From a checkpoint of a small mixture-of-experts model trained on Wikipedia.
Size: width 128, 17.7M parameters.
Below are experts of layer 10 (counted from 0) of a mixture-of-experts language model. Rows are named router (the router's row for the expert), up (a neuron's input weights, with its number), down (a neuron's output weights, with its number) and show model dimensions 0-127. Each number is 128 + 32 x the weight over its row's rms, rounded and kept within 0 to 255.
Before each expert's rows: a language model's description of what the expert responds to. This comes from a sample of Wikipedia text that the model never trained on.

# expert 16
Description: Superlatives, ordinals, titles
router [118  71 171 156 132 102  74 107  92  99  69  35  68 104 118  66 140 172 121 127 153  96 114 152 178 182 117 155 155 125 163 108 123 161 116 144 134 101 100 133  93 137 122 145 109 140  58  97 108 173 155 137 151 106 114 143  89 106 148  93 161 150 122 108 163 100 109 146  77 160  90 107 147 148  29 110  96 113 135 152 169 103  94  89 159 154 168 155 137 155  98  76 107 108 123 157 111 167 118  97 114 152  97  93 101 147  91 100 106 111 125  94 149 184 101 139  88 200 107 123 110 152  82 103 134  90 135 135]
up0 [113 115 128 111 133 176  41 171 121  72 109 122  99 145 115 156  84 133 115 136 132 146  78 160 121  91 106 101 115 107 151 129 117 140 136 156  64 148 126  60 169 115 104 141 107 140 133 142  94 168 141 148 189 128 101 176  94 139 161 109 112  59 150 132 168 164 104 150 105  81 102 111 131 152  92 114  98  59  77 137 194 183 112 112 177 149  94 151 161 141 135 114  78  82 149 113 100 151 149 122 161 221  95 150 124 164 148  96 148 128 136 122  97 109 131 129 120 126 129 176 178 209 135 162 111 104  86 145]
down0 [109 108 154 106 157 146 135 217 161  99 171 114 144 125 112 186 121 158 184 155 127 175 157  91  98 171  95 123 142 139  85  64 171 171 136 131 127 150 172 107 134 110 117 136  96 147 100  66 166  99 114 152 183 111 121  91 154 126 120 137 121 137 155 139  84  96 121  92 158 125 107 118 139 155 163 120 197 163 208  66 155 117  57 137 112 139 116 154  45 102  78 127  86 135 120 130 130 131 113 106  47  94 129 124 122 160 119 102 117  85 138 125 173  79 126 152 122 127 102  93  86 142 138 148 135 167  93  85]
up1 [164 174 161 105 143  91 127 138 129 113 121  90  92 176 116 166 219 112 126 114  96 215  67 124 150 175 136 119 144 198 114 137 162 152 138 193 140 112  89 129 142 148 150  97 147 129 123 163 222 119  82 102 126  88  83 169 127 139 147 133 136 138  73 142 115 162  86 162 109 125 161 147 136 107 133 115 129 144 148 129 101 160  78 135  77 168 126  88  61 112  98 112 135 133 127  92 159 187 120 134 127 115 187 168 155 109 114 153 120  92 110  52  97 113 120 173 132 146  89 109 110 101  99 131  87 120 108  86]
down1 [152 146 127 133 120 186 168 128 104 197  95 126  89  70 125 132 131 108  87 178 130 147  90 152 124 125 191 102  85 143 119  98 143  90 135 108  97 105 119 198  86 140 109 103 110 160 126 201  80 157 121  93 110 134 136 120  70 170 114 126  98 143 194 139 149 142 177 103 145 104 128 116 136  75  85 129 111 117 127 165  90 124 179 137 124 131 125 131 141 144 105 139 124  71 175 132 124 131 171  91 132 110 167  83 129 159 154 122 110  98 141 126  97 106 155 172  94  98 158  67  85 125  93 163 171  87 119 248]
up2 [141 109 143 153 146 145 134 126 123  64 156 164 189  72  80 148 115  96  94 135 176 135 169 141  97 130 152 190  82 128 129 127  78 149 104 144 184 167 166 179 116 121 136 157  47 184 106 155 152 115 176 124 136 137 140 151  90 130 145  77 103  70 119 137 181 132 131  75 134 149  64 160 153 138 128 136 119 137 104  65 115 111 149  78  93 160 127 146  98 189 100 113 124  96 170  83  88 148 114 149  79 147 127 105 128  98 127 132  91  33 130 116 135 140  71 159 137 178 102 166 147  99 125 120 161 137 142 142]
down2 [144 136 132 128 150 145  94  98 116 124 104 176 144 168  99 117 213 101 117 106 128 140 112 126 144 150  72 138 157 156 135 112 187  74  46 117 144 102 127 165 169 142 173 157 129 163 177 118 161 155 150 136  95 136 128 106 162  66 102 103  71 157  82 111 130 118  99 126 103 101 154 115 171  98 158  91 134 137 131 154 172 132 122 122 130  98 127  62 164 130 134 131 168 115 149 128  98 126 168 202 184 136  64 104 198 125 123 146 149  92 122 135 126 157 153 170 171 187 145 109  94 162 157 161 151 209 122 183]
up3 [128 164  77 137 189 145 182 105 130 121 135 129 106 102 164 114 105  97 107 129 158 133 139 142  81 167 162 112 132  81 143 168 211  55 106 156 147 103 127 177 150  90  89  96  75 169 107 121  91 121 137 112 141 147 123  64 131 173 135 111 121  49 100 135 116 107  90 138 100 103  42 159 165 141 123 135 135 123 180  95 151 123  59 104 184  67 120 152 117 103 115 124 107 144 125 172 135 116 123 152 125 165 130 145 143 103  60  91 136 129  97 101 114 127 158 132 101 145  97 194 144 151 124 136 160 140 213 125]
down3 [119 158 170 128 127 135 123 130 148 122 105 128 155 158 103  87 150 101 156 144 129 163 102  85 178 166 163 106 118 154 161  86  11 192 103 157 125  74  51  91 122 178 103 155 177 122 124 103 171 162 122 121 180 140  75 188  97 135 165  99 139 123 126 112  81 163 124  74  95 116 171 116 141 115  98 163 125 105  91 144 138 144 135 148 116 159  74 112 112 166 100 115 150 182 124 120 151 107 122 139  89 160  75  81  62 118 182 153 172 120 133 157 149 112 134 166 158 142 148 159  99 118 131 136 147 134  63 147]
up4 [100 156  85 163 172 207 155 101 123 147  81 180 121 157  96 115 150 135  76 117  99 129 123 156 180  98 127  90 134 110 137  81 100 140 161 119 114 174 104 114  52  77 139 144 128 158 127 121 111 118 142 238 184 161 126 152  89 189 104 167 117 150 172 119 133 139 160 114 109 161 104  62  86 108 118 115 141  83 105 179 125 112 144 121 140 109 150 152  96 166 123 155 132  98 104 143 134 100 167 160 107 108 120 131 126 125  73 159 148 184 148 155 150 124 125 219 148  84  68 157 108 120 123 120 107 125 176 132]
down4 [113 148 160  89  57 154 155 125 107 103  81 128 142  65 117 104 133  96  46 132 128 121 111 141 131 102 105  96 126 140 110 144 127 104 168 194 135  63 159 164 100  93  90 135 102 138 149 172 160 102 121 112 154 135 126 114 124 134 142 100 113  95  71 151 113 147  90  74  94 134 108 108  94 173  93  57 126  96 136 131 119 101 132 147 147  42 112 119 102 145 119 125 140  32 168 126 138 159 115 111 114 175 151 148  72 132 151 126 124 155 126 126 126 111 142  91 105 168 170  67 127 107 154  63 111 147 109 226]
up5 [174 166 138  68 159 122  86 145 118 126 119  98 188 144  72 110 135  90  57  99 132 150 115 131 160 101 127 199 116 112 124 188 136  60  77 170 193 128 149 121 123 111 176  97 140  70  64  98  84 147 135  99 131  78 125 160 107 140 113  86 170 103 115  97 184 110  75 113 119 115 161 125 143 176 138 102  73 106 119 157  94 111 127 167 129 145 147 129  47 114  98 112 135 136  97 125 101 184 136 126 157 146 107  93 165 108 113 114 107 104 164 148 157 102  72 138  75 179 132 160 139 151 159 110 113  91 112 135]
down5 [168 152 126  87 132 122 200 158 131 124 154 137  73 120 133  62 146 139 145 179 114 123  86  96  92 160 115 165 147 149 148 153 168 146  83  87 127 159  85  80 116 134 125 109 148 119 130 112 162  86 142 163 144 100 210 142 160 158 162 157  92 113 180  96  94 109 102 105  75 131  94 115 154 165 104  93 118 120 107  95  98 161 151 134 122 137 115 139 156 122 162 141 163 168 119 100 201 116 105 163  85 120 125  89 109 127 115 126  93 172 105  40 124 151 131 180 112 104 123 204 160 177  89  95 134 135  77  60]
up6 [107 140 126 126 143 106  34 117 114 113 156 100 140 147 112 171 155  81 150 114  94  88  76 153 147 151 109  81 146 131 132 127  88 100 123 128 175 145  99 201 108 123 173 124  97  90  58 111 162 114  96  91 156 128 129 137 133 125 163 102 105 144 152 140 186 179 154 134 171 138 162 163  88  91 154 161 122 174 171 137 136 207 112 145 158 122  82  59 120 132 134  78 142 143 144 133 175 142 160 106  63 123 111 108 158 191  90 121 174  71 193  69 143 180 144 144 119 151 102 151 111 101 147 134 124 153 143 138]
down6 [ 94 124 141 100 136 145 183 126 163 123 110 169 106 153 128 136 183 142  93 179 108 160 152 132 104  75 153 130 160 149 171 148 156 174  96 145 185 133 143 167  97  93 223 122 152 149 157 148  61 158 113 123 128 113 141 161  86 114 110 130 132 160 166 143 139 113 124 158  71 130 107 120 123 127 100  29 105 107 131 154 139  75 158 103  94 124  88 171 133 154 136  70 158 132 117 132 164 142 124  98 182  50 161 139  96 140 155 116 146 139 109 103  94 148  97 160 117 121 176 114 182 158  87 152 204 119  72 104]
up7 [146 101  35  98  67 122  56 143 113 156 127 136 129  85 155 136 122 123 128 100 122 164 194 101 150  85  72 125 116 133 152 147 125 163 165 132 101  87 128 147 103 103 131  83 161 129 107  74 141 136 138 155 122  88 150 118 170 128 180 106  73 139 120 174  92 130 132 111  89 119 139 134 139  97  64  41 140 100 147 135  98 150  84 154  99 107 144 138 102  87 115  85 157  99 118 123 147 177 178  96  81 158 101 187 125 137 111 168 130  80  80 118 223 123 126  85 150 115 124 160 158 174 120 144 115 152 104 119]
down7 [146 151 102 161 175 107 140 114 111 121 104 137 133 126 147 139 122 101 113  97  37 122  86 133  87 178 112 115  61 117  53 100 125  90 149 122 106 188  88 168 142 164 157 159  61 110 122 155 162 110 123  88 154 197 165 167 172 158  91 109 130 135 142 100  87 163 163  83 127 150  75 178 131  77 136 147 166 159 135 175 171 107 114 147  87  83 116  87 170 103  99 124 108 128 140  93 165 166 117 116 126 180 127  99 151 116 151 171 148 126 166 167 163 120 115 149 158 108 115 112 104 115 168 158 175 119 167 195]

# expert 21
Description: Digits and plural nouns
router [124 169 176 173 133  87 103 168  84 225 124 146  96  78  80 140 157 147 107  93 173 131  88 172 105 142 144 162 160 129 151 117 134 129  81 153 176 135 101 190  81 143 134 129 102 167  99  88  84 162 155 154  87 101  82 175 101 117 163 109 146 124 134 102 153 112  87 132 158 155  94 106 125 165 139 157  98 149 141 124 178 132 108  76 160 137 179 153  83 147  94 160 118  82 128 182 119 164 117  97 148 182 114 123  92 172  82 139  87 120 123 106 157 107 101 129  81 109 171 119  80 152  88 108 146  66 158 141]
up35 [119 102 100 138 105 131  90 106 127 138 178  72  97 114 128 177 138 134  97 168 105 103 118  72 157 170 129 122 129 101 129 164 114 128 114 255 174  95  61 130 139 104  63  99 136 174 116 125 103 166 104 121 155 159 148 182 177 170 116 121  96  84 134 168 130 142 131 120  87 134 124 146 125 126 155  97 124 126  90  86 190 159 116 187 124 126 196 144  88  88 120 141 131 150 105 116 100 151 151  93 100 128 107  84 118 172  71 170 115 123  63 148 134 109 103  77 117 124 126 156 133 160 130 154 205 166 117 126]
down35 [144 114  99 160 129 144  94 116 118 124  99  96 106 103 168  56 155 147 119 106 177 146 142 149 129 105 103  84 134 119 153 110 122  78  83  93 109 138 144 160 106 133 125 132  89 122 157 117 187   7 125 138 142 167  93  68  98 150 172  89 190  64 107 119  81 113  95 164 155 102 129 103  75 121 102  95 157 144 126 166 145 140 179  48 118 162 137 150  89 116 170  97 151 119 139 130 130 116 153 153 140 153 159 148 153 127 125 136 176 102 134 139  84 139 161 119 133 115 156 140 167  40 103 127  72 122  66 155]
up36 [ 42 113 125 153 115 145 129  92 142 102 118 153 169 126  68  68 179  78 179 124 148 104  99 145 105 104 139 106  77 130 167 153 114 123 116 183 141 139 145  93 105 139 123  75  90 164 111  75 135 185 122 156  98 164  73  91  63 122 164  86 115 185 107 172  80 124 161 174 101 180 131 123 103 106  82  91  96 172 133 152 118 116 126 166 158 133  82 193 103 105 171 167 180 158 155 137 157 128  83 133 138 147 134 100 165 125 126 162 144 132 138  68 138 146 103 107 118 107 135  90 106  86 140  73 114 159 134 130]
down36 [130 169 168 117 136  76 175 117  99 138 149 128 123 122 113 139  99  82 141  98 113 160  81 124 150  59 157 108 151 108 153 148  98 151 115 133  81 179 148  77 119  90 193 108 148 119 131 157 168 127 113 118  72 120 160 112 135 188 111 177 114 120  64 121 152  65 141  93 184 160 165  85 153  81 116 112 125 125 109  72 129 167 144  55 112  95 120 178 164 160 110 105  90 119 120  96  85 128 104 162 157 163 109 159  92 133  99 112 149 134  97 189 131 139 215 147  81 144 119 139 117 102 149 139 138  77 170  75]
up37 [118 146 218 199  50 126 142 120 115 156 135 161 155 139 145 149 125  85 130 156 140 180 117 117  82 125 182 168  93 194 119 133 154 189 132 113 136 148  93 162  98 134 163 113 104 115  95 135 117 139 102 109  48  96 127 117 136 170 144 143  96 165 190  75 133 120 137 178  90 132 114 104 164 181 152 110 172 176 146 112 123 186 107 101 118 155  61 132 152 167 144 138 154 114 162 133 126 133 106 112 140 153 142 101 133 105 134  83 183  90  75 147 190 138  94 130 100 149  90 182 104 137 157 179 117 108 120 105]
down37 [ 92 151  46 114 141 116 156 125 161 172  88 133 141 113 104  94 162 128 140 161 129  55 153 118  82 161 125 133  69 121 180 103 112 131  72 122 172  79 140 160 103 121 113 141 116 180 151 142  98  80 167 125 110 145 102 147 178  83 120 116 124  83 153 182 152 109  79 135 172 130 129 170 141 180 115 150  64 143 151 177 176  67 150 156 158 138 144 105  75  97 148 133 124  86 151 162  90 138 105 137 123 111  88 147 100 113  55 138 102 142 174 149 102 106 145 109 123 138  87  86 117 126 143 111 191 172  59 137]
up38 [104  51 118 156  92 116 100 124  77 160 137 117 111  99  65 150 167  60 140 107 120 185 107 175 133 190 178 134 143 141 156 124 157 159  86 131 101  66 134 157 171  98 178 183 124 173 182 119 133 107 112 113 145 144 147 109 109 103 116  95  80  65  88 137 120 107 102 164  99 131 157 175 107 119 124 148 104 150  79  82 123  77  82 135  81 144  94 147 128 109 121 114 189  80 170  81 157 150 120 129  95 116 159 162 116 108 155 105 157 128 137 151 141 110  88 111 144 132  41 129 108 158 112  92 178 157 137 144]
down38 [165 178 131 122 131 147 138 155 137 223 145 174 131 168 192 158 122 163 177 100 174  71 125 191 130  91  73 160  90 107 133 177  86  86 147 131 124 178 202 121  98 130 132  95 129 137 112 144 151 172 145 139 179 125 136  94 132 144 116 185 141 170 154  65 122 131  98 157  71 127 116  70 122  86 135 128 165 122 190 130 128 136 123 160 153 116 178 112 153 133 113 127 112  92 119 142 121 113 150 213  96 165  72  88 117 130 101 152  80 160 130 102 114 104 116 113 137 153 157 129 105 139 155 161  81 103 122 159]
up39 [162 111 179 105  88 111 154 157 120 112 194  88 210 131 140 147 200 143 171 145 121 102 145 192 194 195 139  85 161  93 117  96 161 119 100 104 145  77 176 182 107 113 122 106 112 113 134 151 119 184 138 128 144 167 126 153 121  92 147 127  82 138 104  47 123 108 107 194 122 104 140 108 110 153 115 122  69 166 138 134 124 151 109  63 108 110 137  80 107 128 137 118  95 144 127 149 143 149  65 105 172 145 155 176 142 152 115  85  70 108  91 102 171 178 144 103  95 104 152 104 128 160 115 124 126 112 139 160]
down39 [114  69  88 105 104  68  99 129 136 128 135 121 144 179 127 126 150 117 122 133 175 138 160 118  89 101 106 130  67 161 129 114 127 145 122 104 127 121 130 131 140 121 124  72  91  76  88 129 107  96 105 140 196 135 126  87 146  94 152 152 120 133  80 106  96 175  77  78 157  92  87 102 128 145  97 106  87 184 121 133 179  92 113 187 140  92  98 129 148  83 142 140 141  68 101 105 125 150 119 106 172 128 179  76 100 130  45 151 102  66 125 130  78 120 104  34 180 118 104 139 176 113 140  60 126 131 146 107]
up40 [178 175 133 211 155 163 112 122  95 145 203  91 156 148 163 123  97 125 100 167 153 188  63  96 106 134 199 153 150 148 138 114 123 124  91 181 182 117  65 105 119 135 157  96 133 182 112  87  98 152 132 132 100 130 141  69 153 130 186  94 109 140 112 151  76 102 128 152  64 120 126  97 140 137 152  94 116  86 115  95 142 152 155 144 158 100 170 141 127 135 125 128 108  89 136 103 132 130  33 138 165 172 145 112 122 127 148 131 146 184 112 146 151  80 137 114  79 116 108 166 146 100  95  94 176 121 145 174]
down40 [153  75 129 159 139 126 170  89 126 150 115 118  85 130  93 121 146  94 153 128 150 143 130 165 105 101 123 148  49  79  97 115 145 134  49 116 125  90 172 113 118  84  69 149 117  62  58  64 132  77 167 143 113 141 101  81  57 126  95 131 128 115 128 176 173 169 127 157 125 100 121 182 139 129 134 110 161 155 120 181 137 142 115 132  82 158 127  80 147 137 172  87 150 140 116 161 173  98 173 198 123 136 191 138 120 109  86 131 127 119 165 125 114 136 102 143 164 104 145 131 142  79 104 151 100  66  71 131]
up41 [ 92 108 137 127 153  97 139 126 162 160 146  89 138  87 159 146 103  87 136 100 135  92 122 136 204 110 178 145 149 150 136 134 134 129  95 150  74  70 102 147 167 200 137 156 103 191 128 157 112 148 130  65 157 159 140 120  35  72 109  93 163 105 155  70 152  97  94 123 145 102 138 149 123 144  80 101 116 169 110 130 132  91  97 150 173 146 158  60 103  92 116 147 138 112 187 172 161 130 111 119 124 163 165  66 172 127 134 157 131 153 143 113 136  87 123 130 103 178  57  98 120 154 122 156 184 174 140 126]
down41 [150  97 189 156  87  56 137 140 109 174 124 144 146 182 126 141 163 193 123 116 127 102  98 166 128 140 102  81 163 146 164 128 161 159 181  99 129 154 117 136  73 128 102 128 124 107  97 146 175 100  72 164  79 161 102 107 125  42 127 138 109 141  73 118  65 141 123 131 122  83 152  76 190  89 123 112 160  55 135 116 126 169 138 137  88 125 158 130 143 158 101 121 124 179  45 139 126 143 109 159 162 155 128 148 165 114 164 110 131 205 137 116 103 131 128  94 129 101 130  90 165 120 101 119  86 143 133 186]
up42 [ 68 119 104 173  79  74 101 108 130 148 102 122  95 158  36 152 134 103 124 167 122 120 159 136  95 165 162 125 120 130 112 147  83 126 118 154  96 133 146 106 142 137  96  97 167 147 187 142 136 156 135 185 188 125  75 142 115  96 137 127  63 157  67 115  97 148 105 151 152 152 101 148  78  97 126  91 126 133 123 142 120 128 137 136 150 141 121 177  95 110 175  95  86  61  97 136  84 128 160 110  97 181 125 143 145 150  49 195 121 123 150 149  84 125 123  88  92  77 110 107 138 147 108  46 138 194 126 140]
down42 [133 147 118 120 130 125 145 175 136 165  96 170 124 155  94 118 127 170 151 125 114 175 150 119 158  66 138 132  86  97 190 157 186 193 143 111 123 181  99 130  88 116 129  65  93 106 117 145 107 157 164 129 118 120 114  80 103 178 135 181  86 153 125 108 124 124 104 143  92 144 106 101 163 126  91 119 150 125 171 108 118 115 233 113 178 137 154 146 149  91 216  75 109 167 104 146 133  91 105 177 111  88 102 125 106 114 183 174 142 123  97 151 121 179 164 164 139 175 149 174 149 180  97 127 131 115 176 117]

# expert 20
Description: Determiners and numbers
router [168 210 183 178  84  84 120 175 122  86 107 168 193 102 102 163 158 155 120 109 147 105 126 198 112 124 187 167 128 131 165 119 131 142  97 161 174 139 109  85 106 144 114  96 100 153  96 106 117 155 171 168 146 105  84  90 116  93 142 139 140 139 137 121 159  92 104 122  92 156  99  99 117 138 115 130  94 113 130 114 147 109  98  83 174 162 132 130  74 159 100 110 112  88 136 140 109 161  82  98 138 197 107 134  92 144 107  70  96 154 151 107 142 166 119 176 179 221 103 128 105 155  72 115  85 129 154 150]
up0 [137 183 109  77 134 119 100 130 133  87 170 109 123 105 144 153 142  76  83 132 130 153 109 101 103  67 119 100 170  99  89 106 157  93 132  99 105 171  84 166  97 194 111  88  88 223 133 164 143 152 105 111 137 105 124 128  74 164 140 105 185 130 180 157 106 123 146 157 162 111  43 124  75 116 118 145 122 143 164 167  93 138  81  35  96 143 104 140 106 142  95 144 135 144  84 125 115 153 160 112 136 133 172 130 136  95  79 129 127 151 190 121 109  78 155 152 138 117  56 174 151 110 107 138 124 136 130 110]
down0 [149  76  69 119 151 132  89  86 153  87 124 132 173 189 133 122 122 117  97 137 139 107  97 184 127 155 124 126 125 114 145 108 169 180 115 174 133 125 142 155 194 129  82 140 166 171 110 156 124 153 194 103  65 192 144 126 130 148  93 146 135  99  32 134  82 108  51 157  97 140 155 130  59  93  97 155 114  91 123 160  81 152 107 116 106 165  67 111 140 137  81 135 194  94 128 100 145 130 118 159 105 159 142 119 114  92 128 148 186 129 153 165  97  96 158 116 132 126 103 125 127 148  92  81 157 146 167 132]
up1 [107 107 123 110  86 110 139 150  95 148 124 171 140 121 105 100 166 107 118 159 149 207 128 128 172 169 146 204 112 121 171  60 162 123 122 158 143 124 135 133 161 108  57 126 108 119 118 123 117 133 125 148 162 152 149 145 178 125 111  70 143 157  87  93 123 171  98 118 118 104 105 125 144 110 139  97 146  93 138 156 164 151  44 134 210  94 139 150  71 100 109  80 108 122 145 129 173 186 201 112  80 144  92 141  63 135  70 122 131  77 126 128 127 124 168 115 132 146 107  91 113 197 103 109 176  87  93 113]
down1 [120 109  94 186 124 139 168 111  59 160 157  71 105 143 205 140 150 150  76 153 123 108 138 156 130 114 138 121 145 140  78 121 140  78 118  76 149 112 124  97  98 154 204  63  99 127 106  46 174 163  93 155  82 107  86  63  88 121 161 142 140 195 108 103  79 114 176 138 126 155 105 149 177  96 169 169 120 144 176 136 122 150 176 129  93 115 139 154 122 140 147 143 147 117 129 132 108 205 117  97 105 101  93 112 132 155 185 143 145 152 118 167 110 111 168  98 159 117 129 148 106 119 169 129 130  88 143  96]
up2 [153 130 126 184 122 118  91 107 114 105 167 184 142  57 123 179 125 124  80 109 129 109 106  78  99 105 156 100 148 119 175 188 112 129 109  84 110 170 175 129 153 126  75 103 185 109 157 143  97  75 145  91 140 101  92 156 110 150 146 169 107  90 134 111 170 138 127 148 152 174 132  81 154 113 137 108 154 106 167 177 187 183 115 164 142 170 100 123 106 179 131 136 167 129 141  99 143  93 129 132 120 122 115 189 129 113 187 175 134 165 137  91 125 112 147 145  73  47 149 190 129 156 152 152 139  88 119 200]
down2 [117 119 131 106 176 129 156  71 163  54  62 138 184 129 142 189  76 125  14 128 133 125 155 140 173 102 134 139  76  70 110 111 109 138 141 154  99 117  83 246 125 171 134 108 107 116 122 150 161  98 103 146 117 146 164 107 148 122 139 115 113 188 157 122 110 104  94  88 166 103 141 179 139 108 148 143 147 141 124 100 154 151 125 113 143  97 129 119 134  78 121  78  92 134 137 173 159 107 108 127  88 134 164 110 120 112  82 155 160 151 114 109 127 166 140 103 128 143 167 183 106 119 116 158 139 128 144 207]
up3 [158 126 131 147 135 191 153 188 202 117 119 141  98  42  62  99  86  93 109 124 173 146 123 118 129 169  92 137 136 124 105 170  63 136  98 110  77 152  97  87 153 110 131 141  89 102 138  87 110 104 114 150 180  90 138 153 158 177 121 148 154 109 116 123 138 130 146 126  94 185 106 130  62 142  72  96  97 144 131 166  74 151  60 104 119  85 110 100 170 132 148 104 194 167 108 140 142 149  58 125 159 131 172 151 119 142 131  97 121 152  70 128 178 103 132 123  91  84 103 142 110 118 171 141 147 147 106 142]
down3 [138 118 134 131  97 107 111 150 171 115 154 204 109 149  88 103 131 129 126 166  72 138 164 143 116  79 127 141  87 101 162 119 127 156 152 152 103 102 202 122 115 113 216 132 170  63 139 124 181 112 158  51 141 114 133 149 124  88 134 112 130 134 124 146 112 106 141 115 116  83 113 133 134 113  80 190  80  75 112  84  91  66 184 151 158 156 145 133 174 138 136 158 100  97 192  81  88 131 139 128 146  96 134 167 155 105 179 136 121 123  86 152 124  86 162 143 145 153 102  98  88 103  94  86 183  90 173 158]
up4 [160  79 125 127 103 108 152 120 154 123 178 120  99 138 112 162 202 132 183 192 142 218 149 141 147 140 131  99 129 150 153  95 180 143 129 120 113  99 123  79 162  87 136 121 110 124  63 146 135 107 165 134 125 121 144  80  85 124 127 111 102 123 109 117 112 134 136 149  71 167 125 187 123 134 102 138 105  32 118 137 142  99 128 174 156 168 166 102 182  87 163 106 153 152 155 174 100 150  67 114 163 136 116 208  65 154  90 118 146 150  76 126 142 135 131 162  65 159 159 152 168  96 164 118 137 144 114 140]
down4 [ 77 121 146 137 181 139 121 139 106  77  75 172  95 172  85 120 131 158 123 154 161 123  59 176 110 134 133  81 132 128 114 110 179 122 171 140 159 192 110 168 102 176 116 155 117 100 148 127 140 139 143  93 150  99 110  73 114 158  97  90  79  51 176 168 113 116 148 148 160 139  82 112  89 121 143 127 119 162  67 123 127 164 106 142  88 152  92 144 144  83 179 161 101 123 167 106 122 105 164  93 167 143 135 163 162 147 212 106 100 147 130  81 101 108 101 150 139 143 132 112 156  79  79 199 113 163 117  96]
up5 [153 157 162 141 181 145  86 163 111 146  98 131 130  67 126 172 126  49 120 116 135  43  81  72 168  93 159 116 165 174 125 122  58  83  96  60  87 109 156 138 114 143 144 152 124 102 103 126  93 148 140  76  99 132 120  74 136 159 141 126 121  88 128 145 130 131  61 140 140 135 161 102 137 110  94 103 143 124 163 180 172 146 153  94 162 127 119 160  90 202 119 196 169 144 150 100 148 152 126 132  93  99  76  97 150 175 115 203 147 138 141 158 126 153 120 134 139 147 190 174 134 142 124 124 155 128 125 141]
down5 [119 141 167 180 176 114 182 120 139  96  24  84 127 135 182 106 135  95 118 167 181 163 152  85 103 120 116 167 110 111 122 121 114 144 100 160 204 135 149 174 140 129 118 139 161 153 140 159 112 129 130 116 111 114 127 191 101  94 144 150 126 224  96 108 146 119 151 135 160  80 163 145 153  94 135 175 132 132 158 110  74  37  84 162  97 121 117  83 164 137  96  88  83  86 139 123  91 151 146 123 118 128 168  61 199 155 137 121 136 116 142 114 142 146 129 133 106 174 115 113 124  95 167 121 148 149 160 145]
up6 [189 179 114 200 154 119 113  44 102 152 175 114  97  85 134 134  50 123 119 103 182 141 124 153  80 179 147 180 160 151 143 149 127 125  99 163 125 175 104 156  54 161 137 145 124 140 149  93 130 168 126 123 132 104 110  71  84 162 121  67 103 130  98 151 102 138  91 128 133 152  81 148 112 160 136 141  83 113 121 153 169  72 130  65 119  86 104 142  90 137 163 116 122  96 111 174 124 112 140 118 138 149 137  76 151 168 125  97  83  93 117 123 125 153 110  84  84 151 111 104 124 113  43 139 118 173  98 142]
down6 [145 130 159 194 114 144 119 127 193 128 218 131 143 137  73 126 207 130 141 149 139 122 135 125 126  82 120 147 144 154  93  97 204 116 104  79 152 127 182  91 158 101 166 125 129  65 124 132 136  86 134 101 114 126 156  91 103 167 108 133  76 121  78 106 110 222 184 108 160 141 151 122 147 123 175 141 101 178 174 116  88 103 145 138 157 125 122 126 131 153 131 171 118 118 155  94 157 117 111 172  86 179  71 103 102 127 148  88 115 101  89 133 131 191 103 133 104 178  97 137 103 160 124 166 107 106  87 154]
up7 [161 151 103 116  72 115 118  70  39 222 140 152 187 151 171 134  73  95  86 128 160 133 134  42 179 148  61 138 173 101 146 121 118 101 125 152 131 138 134 114 107 128  52 152 138 158 178 124 125 145 107 155 186 127  84 156 131 140 136 144 157  76 119  68 117 125  48  82 105 130 110  79 116  91 160 111 120 132 108 143  65 130 128 111  88 143 161 138 114 139 144 135 147 166 126 161 110 128 150 141 143 135  82 127  71 127 113  97 104 144  85 137 124 118 115 116 174 110 128 176 126 147 101 122  85 106 104 125]
down7 [140 144 184 117  98 120 144  63 106  56 115  74 119 166 141 122  92 110  35 155 136 138 156 109 163  88  96  86  87 150 111 138  72 145 171 146 155 124 155 189 109 148  75 129  92 177 140 128 138 132  88 108 131 163 159  66 159  92 113 102 103 155 165 161 103 104 111 126 131 133 137 161 219 184 105 143  91 134 117 118 175 109 143 148 149 143 136 135 113 171  84 127 131  75 145 109 168 133 103 128 109 177 179 102  94 111  95  90 158 140  71 153 117 135 138 144  98 116 161 148 103  93  97 183 151 162 126 173]